config.toml
num_hidden_layers = 9
hidden_size = 160
d_shared_expert = 64
hidden_act = "squared_relu"
moe_layers = [1, 2, 3, 4, 5, 6, 7, 8]
router_score = "softmax"
lr_router = 0.000357
vocab_size = 8192
norm = "rmsnorm"
norm_eps = 1e-05
tie_word_embeddings = "early"
beta2 = 0.99
dataset = "wikipedia_en"
Below are experts of layer 6 (counted from 0) of a mixture-of-experts language model. Rows are named router (the router's row for the expert), up (a neuron's input weights, with its number) and show model dimensions 0-159. Each number is 500 + 50 x the weight over its row's rms, rounded and kept within 0 to 999. Numbers have three digits each.
Before each expert's rows: a language model's description of what the expert responds to. This comes from a sample of Wikipedia text that the model never trained on.

# expert 5
It responds to: Range and score dashes. Hyphens, en dashes and slashes joining numbers or words, such as score 64–76, page ranges 1358–98, 0.526-mile, 2019–20 seasons.
router:558608429534478516503511466441514455477545467476491449528577461554502441564534532515543445485530515543538566547453558466523512450448504528511545572434429559467516501544602520522554406489477482455511444468406556503585531541537389494479557460508557520424455447560533477573450468494535446495490460518525463396516425565482498588564493452443394426537464541533412547435564438484447473542588474516397506585531544558468552477521481539533379576519443517475487415520460555482491416431553524
up14:513481486497497534438448490447479457573498386555533438537571494442556475531469501514450428344562437582438477569524505447514440501512569562523510434485509444525498566474476473539495492451544558461578521518413498528548514524483527512702454474408485438559488493528521484483465558519496563508611498470607559448511567457419485517456543493455541531471547404524518409423529501519473405478540536525458512465509465492557529597551463522363456505561491461511465557462494528468511450488533536
up15:448485434507551458542455579470580498518447532454558465500468521455497496530513591483483498596500520500517475528520513546548629557456433494519484433476508403467514546477459501527546484411458501453513528534530479558447442547566492550617549421429567536481546451629437502504445487456570535464446452561426584485472508434508544508552478527525532481486474511584588475556571444452444521496390524526444472454538357482486445445568428543512516554497439530594610547481492478496534464589452545
up16:555518520474493433528455467572515482438538489490561466481545575500520471509494591547470495501380469548520475474567520553483550549498421642462487590479484437540468477585440473572535440428516564398485505518542425578560490512548514544456546423489438550508553561530554477556452513514470488420523526517603408493516513491589557603463557522452452531441454572493519514454520499419511525511428594475426442542480522422563408479536454496490480454468446527599473620423463446502495485449489531
up17:540488478458602471551485484466420451426498539561608550647453461495517539612557563450527484444438495409567519495602582506459550547555485437449486506483524425496502466509604507463479511451444542533501511535476569454472548465489426495469571478488562438587581473418476491387562543481500453506493460543582536469485436510538476549525495485478522449464433523531406453475491578467465547604464554498556551525512541571480472524468607570529496399488527518457510507512469415516469565433535465

# expert 48
It responds to: List markers and colons. Hyphen bullets opening list lines and colons after labels or years in lists, such as - Khyber News, Family:, 1987:.
router:492482527548460570528451523508463532514439614581423457489555465567434453496496534521562551450586485422528549545592542487471503542562507503489528526526566555484431569409577610464468499520436480514523454436437486442542562434500441449571515506493459421438578441517503425492534469475565524462494444577443496591440614527540570463584582392488500440520473476483433437433478564569537393500513523521560465457425514547501475593524567497492460474516550489565464484463485458459558439509491480
up14:491529536528579491492499530387431481416598529510496543526483452482549542466519547568509471571540495545518523489460534527519536559481412498483490525459530483478507514525555503613572588549585455433586375576487515464461493425517497502302482420484472568610490472491466504497512522497575602500422495513550467486328484446524539560503500474479519541543502462497469429497487499411463452442446578549474504419532518566602510467541527484492527449508443532486586552492487472482537516537526470
up15:567533511483521434480428521408474532481514505453528394439476422527511556563446516547471488526583450442527442468659531557600520571516517576425538515521512500548504542483557447534499456529491537521559520509477451471493463513552523489570410515464574523526542494474534533476578483525408453548471470480442528429556609561477487451530525554431533483514572513441491549493456457545379390468557510561516526448506377454587527513546485491509460600451473518469533474400470516586520500567394502
up16:484508520506507404555520472403488558499520455455536544431530490530534526599485564464532540467485415486651596546586518459464444508494485528524452470447516558570550499474512442523477472493449450505556446477401487578464472417532491473415504459455452531510494567550584579558453458652558593564424496391529495476427530480491481507497535458463547516476485534518463423645524515504577496434501513523528555482488508482525542510549609439449506521481533466474526518442522461549416507502586415
up17:493486469506489511427594477497544532603469539533456450443538532475519572471559510412481490390468581496577515473608486550555446450483511519439483447501510450540563531597521551499474529444442595509496487455467506468499540521537494489501591518485506443474463510573531540501536500544409502520387451508512463522411534433569503485495380468497485658499539459382451534558475476503560520460578504514446527553520503538607367451572495600553547456429493553490531482464506473538546492535586501

# expert 47
It responds to: Spaces before numbers. Spaces before numbers in dates, ages and table cells, plus superscript markers, such as (age 28), June 14, 2000, ^{(7–2)}.
router:582552500511509459499471477519599482468410428529509561470533506477566420503499542565513508560620569594555468500487427586571430390455457426515519441474487602534443512531582526528464538551483464534494441505469568491575539486428508542589457566432468480470442543492449480519462564419548457546455472541522481444517529501521557383553459478496612462561578519477422548438452465546486530455618512499477472607596476462468488493510497580492504548498434485514463448507528538555494428510548547
up14:483499486539396526508543480469560500520544530508400422490448542531440493516542544448463509466361517561560530476545542549492469431391501497501470427498514565561511459494466551564457625395473491444528554468436485583545401462569555510529491475514472554500442505481436476456460472544517496493543554495582555420479573511480499485502487538476557443454582507576436527426513489548486458542506473514435578502466581482449515477530623454560396445457520441535400419510493460572407412458490525
up15:548487476442498567445481544549522435503382536391583485477534493562494493518569492445516508534557490458512574447616439573392509530477436444483473469560610360573408548526433375441384502430486472533485476514451571505390443442488539494489519529546506513530510452554484435458586520511505487480496586485526525514445473538469532486522520468564429428473593486468558493473478483487562524475507508477462459516609503539433504508466504523556546519513476412540492516432513400484564434516532463
up16:502510508504531345495569499542557528550478467582485551533471542592466541582522490541581543585485479533477515474523429515491495417433545518550467443506498536546427530359430496399477527506633613497526516439560537588518510499442486501491507510510441577503520547457469548583429553560498495545550496461494556538527516562415532512538547514375554448575366487505478482538561488523512582466498535589516456504492573520490421510532447515450542539534458533576479474448467492526483410463465488
up17:579515475508560418540436441549499483502478527493424534529525472488522493534532585528477555542558488506578486475471560487532486429487461492536556467500433519461496450368459509486566505486501564422475507495409560664479536539504429498520580496502466480456470455536515530453647499465480510451588515451501560437525356531565367521424477567486422508477565512461451503623445544616458475432506438508459432497539418478532520530459519435470461556568555490510534501506509496475563479561518519

# expert 19
It responds to: Plural noun endings. Plural nouns and plural suffixes naming groups of people or things, such as people, members, parties, organis-ations, pil-ots.
router:456492505509550422455509504528584395477452537561469573528585557536487529436449521492436520527593559531628424516452527457522520524509521513559566516568479469598469572514518487481482479446564506468436540434588469533558560608486534567529429435553517562518461544461515486605402574464420519398561551471467474478569511443533571600411477554533494477494475482596501587542527481596482486479451496465397510473533508540552491430480533483549463559480534470590466487474567451462464501501482496
up3:527418504478503431439442389471492536605566379476397491532520507493514509485544532495549510468502530562617401539437444516506450466548519484499505460480500457505589475539451441486506497432443563503402584543458534584525480464443542466609438463462504586487496511428507505540456570458499478414492543435423464438521415447493438484505515536532442449408604461520455542565479443572495456498480473507503500496512583468493520585481491565539596486571473428492475408527475481546384465526480529
up4:441557451478563533494570558397391422509523556404485429468445507512682521465405435496482511388499504510506508523547493560558529560523458633492543458521507427463513493476570470557427530512487443524473562457503468505515551515571526557504588580551513469530542464533499561443481516518504482514480476503480507388472478427537556544561460536413447570520508503554469392509519549540530514462570583511474514468459480453563421490508459409462582453541455437509447514495502523596524478514578492
up5:513495492540588481476496430503549501557490551375462511501519452473499490521497576487520510369370454479560547457512637482392463594461471493503603512501570416541477541419474478431495412474544493504517523586509452543527601525581570471554450519463471510498490564509507414520488516536432468449526411512503483548469561513431463549526446535524520456466521565444383493546512568472465559501425486513501456423473479573463458471449566586526509598494522497436540475498450422584494527462551533
up6:483473537521493484567563457535524534439437566587536586414463590573511603458502484493600540506461462490458493493456552448479546459485506536459489538417527457495568516505416561457475521533535488448495476367482508473510562553452494403516568468517478502485540481464476378521456485533571571517551486454538509500508519446509518472494529532507506408510491497481502562557501533474418619593436529417572417513604610494545410479493443588527442448417531433600458591494509537531511453453530490

# expert 3
It responds to: Passive auxiliaries, verb stems. Was, were, is, be, been before passive participles in biographies, plus verb-initial pieces like rec, ad, inv, inaug (was recruited, admitted).
router:459511489542487566579532525471428383476498527491458560574409488442578515578542556504466445537457585596467470559467466533537539543499462442491437526509501496487532449544483411542448565492510508497491480584370588494467409478443479497465525449518416525504496474494532502478617412498574474456496562543432472570548376508468532446535458529417509507498463531515485514448505482447580507442567456398570456551505516519512564463554524568542429411377466555472532472566494482527481437503413484
up0:562425515503542541451589468521479515444533544502381474581527555590498487463473508502510443528530487552533544458510368456556497583487527517419449476580475500465500463472535435521511545582423517516533567493416488594502548488513519511456494450521535479564418632401439621453613454466456524490498534514579499526512491478538460544422481481514466512461472532451394504479546507562568530485525502424543502517566505369410392511553511507496471469445529464558505566513436494558524423568473523
up1:548593469484546435495471441517520480461500465538499430529396402447534474550508533501432479505536505528506450571496529531569456410511446536487530512502633460468374465474435433427451424455527413524444460539475471441482461492541518531494484439514501494549477500568402511489465448410532481512437366470499545570461460493592588472479521538472665439535509503471449475555447454611508481457500441523435472567515469484476444481501573429450559491497442560479555504547552535598529493476459465
up2:476483440511535502499418470491471551493510547476438486553522568491612520569430550426517468440529522523557493465537476555513512482546527550468568593490494462537570582429358499444387461475466537430631448575515555505553468429486511397522459565500487460476581388556555445458458554470489478557482534442494510449472511472524454487542490579473461465453477471555529419477542582467552503504535486482462514429563460545599560485479478571511441449476537366492571441566475475451472414514531472
up3:542433477437502480546471439549520383523435519466469518531460556447567487489616560527459518461451459605575428501471556549598556462453568454482546555587494489536429490402448475525536535532443570426480468445511554497553429507519596540465537430483469567492476523471516478635492588444463456493520488403418525504480431585501421541629546568522542506543526487538502589529408511404560478433455416521464482531513527428480481507473479524518448437478540469483482518507517442514467464547484503

# expert 61
It responds to: Verb and noun prefixes. Opening pieces of lowercase words after to, and, not, such as ra-ise, la-under, acc, impro, re-jected, plus == heading marks.
router:559500495450566521562489472466513413424483545494550553551555579411578569515463548522503516529459455538417504542494472483490524415501418563487561483496446546491587550497525520553481583460504558495537545475590550534529487394464428479483425522551465470528547521432469453521529518555476510569565451496495449487493452469563494467452424577391624476438566595602417520528538460463509498501569459556493506511523619522580535483536478539480484513494425531578567497554609484450553459437431567
up3:585562510475508495580546561589544486464507501507460468515481499435575428421583593495421498466560413430507498517461491484452535388517477508511473426556540461565551398464434488478481551464455460474491564434511474535535450476443557484519477523493435559581647462565440480543513488538499507520564528478526464586499533543565550488523574504458524512421551504556553563486509503545550445445527513556482494497497468472498439529447526449384513523632535376470458577484505436436476479391422476
up4:538515544469547456544489506433422479544467357545500503484508582402504561489473446478424508557413461499450484509512486536493542491448450452543562393457460492462530487558542543558400543485568422503482560494423546607507562456542492435433559597469539532522466492494478526500545608519520548444558512598556485569493516483572528514486486514487515418555462459470462506466552469503496620540575568368423491481530642541544423472507582531540474542474470478536521522563529433473475503459515543
up5:492535541491410454486550642596489479504572547470533454535535519519512544415472488516494452437523527552527526447432428409443431476442416559546469594477439453492541424543432537437426415545441524469497458464561513540556547480478560561440433441505492534478464547492456525482544492517494538481561445558509491509442524438432552545489458393498426564488467523503422487513460508509511457563518559568470439565586521496524484436498475539580444604451449476504446599559436500419573496571580550
up6:515423552503619489575556478518474466441510548548501474557524523457497452424526551471446507540561453391541545459554464556505477468455442540497475457434548528519547473398532535555551488477510535449490477473438438430549504432537475532487515423510495475532453477550554572478506540532397581457517492577523492523462420460514511555419434491455569538505443483628539538434383477519441541508474481518456519444571447478530487601412536436426452426594427435508518553428533492478435401427476554

# expert 2
It responds to: Organization name heads. Final words of institution and company names, such as Film, Music, Entertainment, Records, University, School, and Athletics.
router:463587520471520435486512506432445557405515546555448475487497459505457492547502509472402430508494534445612547428468557486556526508402469445542481520489464470479468489518545472583507547517561394425417481427572516405512488509542435520411556447513460430555556477568552457519523545532495508483491481468552501523444578476455502577510552463506501496501438489525457446457417644480495532500541519594556513478550487579438503432535663456603520478504504512514427472433536447519491494448599423
up3:461480446521593568430403487487494530470520520570561552565454436469551529543523438439495529485552434492468418431458507564590480521416518532540446537503473442476461465462511624547455477419512491467470501437493538512387482525523473489507474523468536480490526461590384444499516536479523471541428517466508511503468530546462505549535541435444370488509602490541555503541443497567500465514497539435482469512560477542617548448527421570531460374533550601550426415571504517575462483437479583
up4:441565437552500473549460545461415556439421509474441436489497490535536428532515475488482491524621487512485537461587556538410551545468431483476513497509494525472501485492479481491622399475512542532530519414562387481520508489514480522458459509425453496547549544521561464545539478466484491507395438431510528528484642443477562476545561579482487399539531541537439457465444545499471566467426615527540441399592561479440390543512480522525523433454441410491558469535490554538585513470504477
up5:528450496498426426424461460498487581514414541502530447581520565466529571491551587524550572520393435467537496459543483433547527590503491513442517505573518531481491492505548491530569606431416442411586468501436521548517424559618461513504530493491530562481443452486505464508450539567490477391507416540456541494455464477559412586573532432566451418492439561516537530573533542494470466489479558567489417491440555511559558497487543517537471468597500443588400557535524519527497501529539533
up6:474513427534593561562530523385415431423397528518479519601492460579544476549515501473431505537432575480457521595546431541579567502461550565434494500443440471537518486486542455489518437448440469451426544561556489483481569479464492462498572454454499480532515495440459543488489507493576425533396513492493474570419514492551515499533456431522458468461443457462492481428514507535472530591500504474549499475535392595578399566482528575545453534473530551441613463481456412498502493497513388

# expert 51
It responds to: Institution name heads. Final head nouns of institution and place names after of or a proper name: District Court, University, Church, Council, County, States.
router:481472480560553435406547514543533457532437530473420545438441569565482514477476586447421464480531503485544443456603468421482490533522569509514379548519488461567538503535477499505483547481469495496414506558557563546517525471539480507449604434574545398534497417471551486455449557551433491503586551512497412551516501497570515446498601423536491485462453413417575492484445586507587480517482557584469509413530488520405448450544564540549422518472575478464577500480500389542517489532513488
up3:567511459562489489471503490451502445538599562520590502488531496550562451496502541537489513440593460503389528467412505459494563494586415553492429600438528437502517486520512461569436517522536538428495483515520592507472473519553484510494445419540574480609496436462500415488569464500473459431575558565565490479517563478559564560508467493526510425511557486500497485508468517458583495554435595403576461476551502486426433587500526558574477476549444538556433456533483504588579419573587444
up4:483514480525478473517441491513486536522480480554502438449470489512558452511617611472453487461505555551545474548543543499557493497483487478463472508518533473500453443478569588518488491412417633501548494535447497441493417581655481455505473515482508461464567536428487470537457469556493434516426445419555479432456526424541448512605422463333474625530483530479502474580522495474497498610447497501447576425505508544468418464517408599468444419530539469538490557473525468536506486493487490
up5:497533513462505529513405464533497534579669463494475453428471550568568442536574460493509523472484591600443587503519477539517506462481459520410478506552450478454552544609445533570529527561429524430476530508453579515402495396516505498572482517511478548486537457462509555487497462566442605548405521606491511480483491435585553517550532517482502530515575477522484517537526519525506531436471571507482461492513401498466493519507479578460542436523489569544496498581441501446635432514387560
up6:535533495446556561563491523426467474510451426475514540527478503393518520551521569479465503501454407460535553497475528498525507535505478498483498418502508475596480438556465457543520530557615504522494481523482511488524562465564486372518533601534479445441510418505546417521425516378541457537370409515548436544442478512484428483497414468396513535477565569552569569530466525501501404431503541526497552526573484469530526534546515454554420526472504592428565485528445505515381378522474525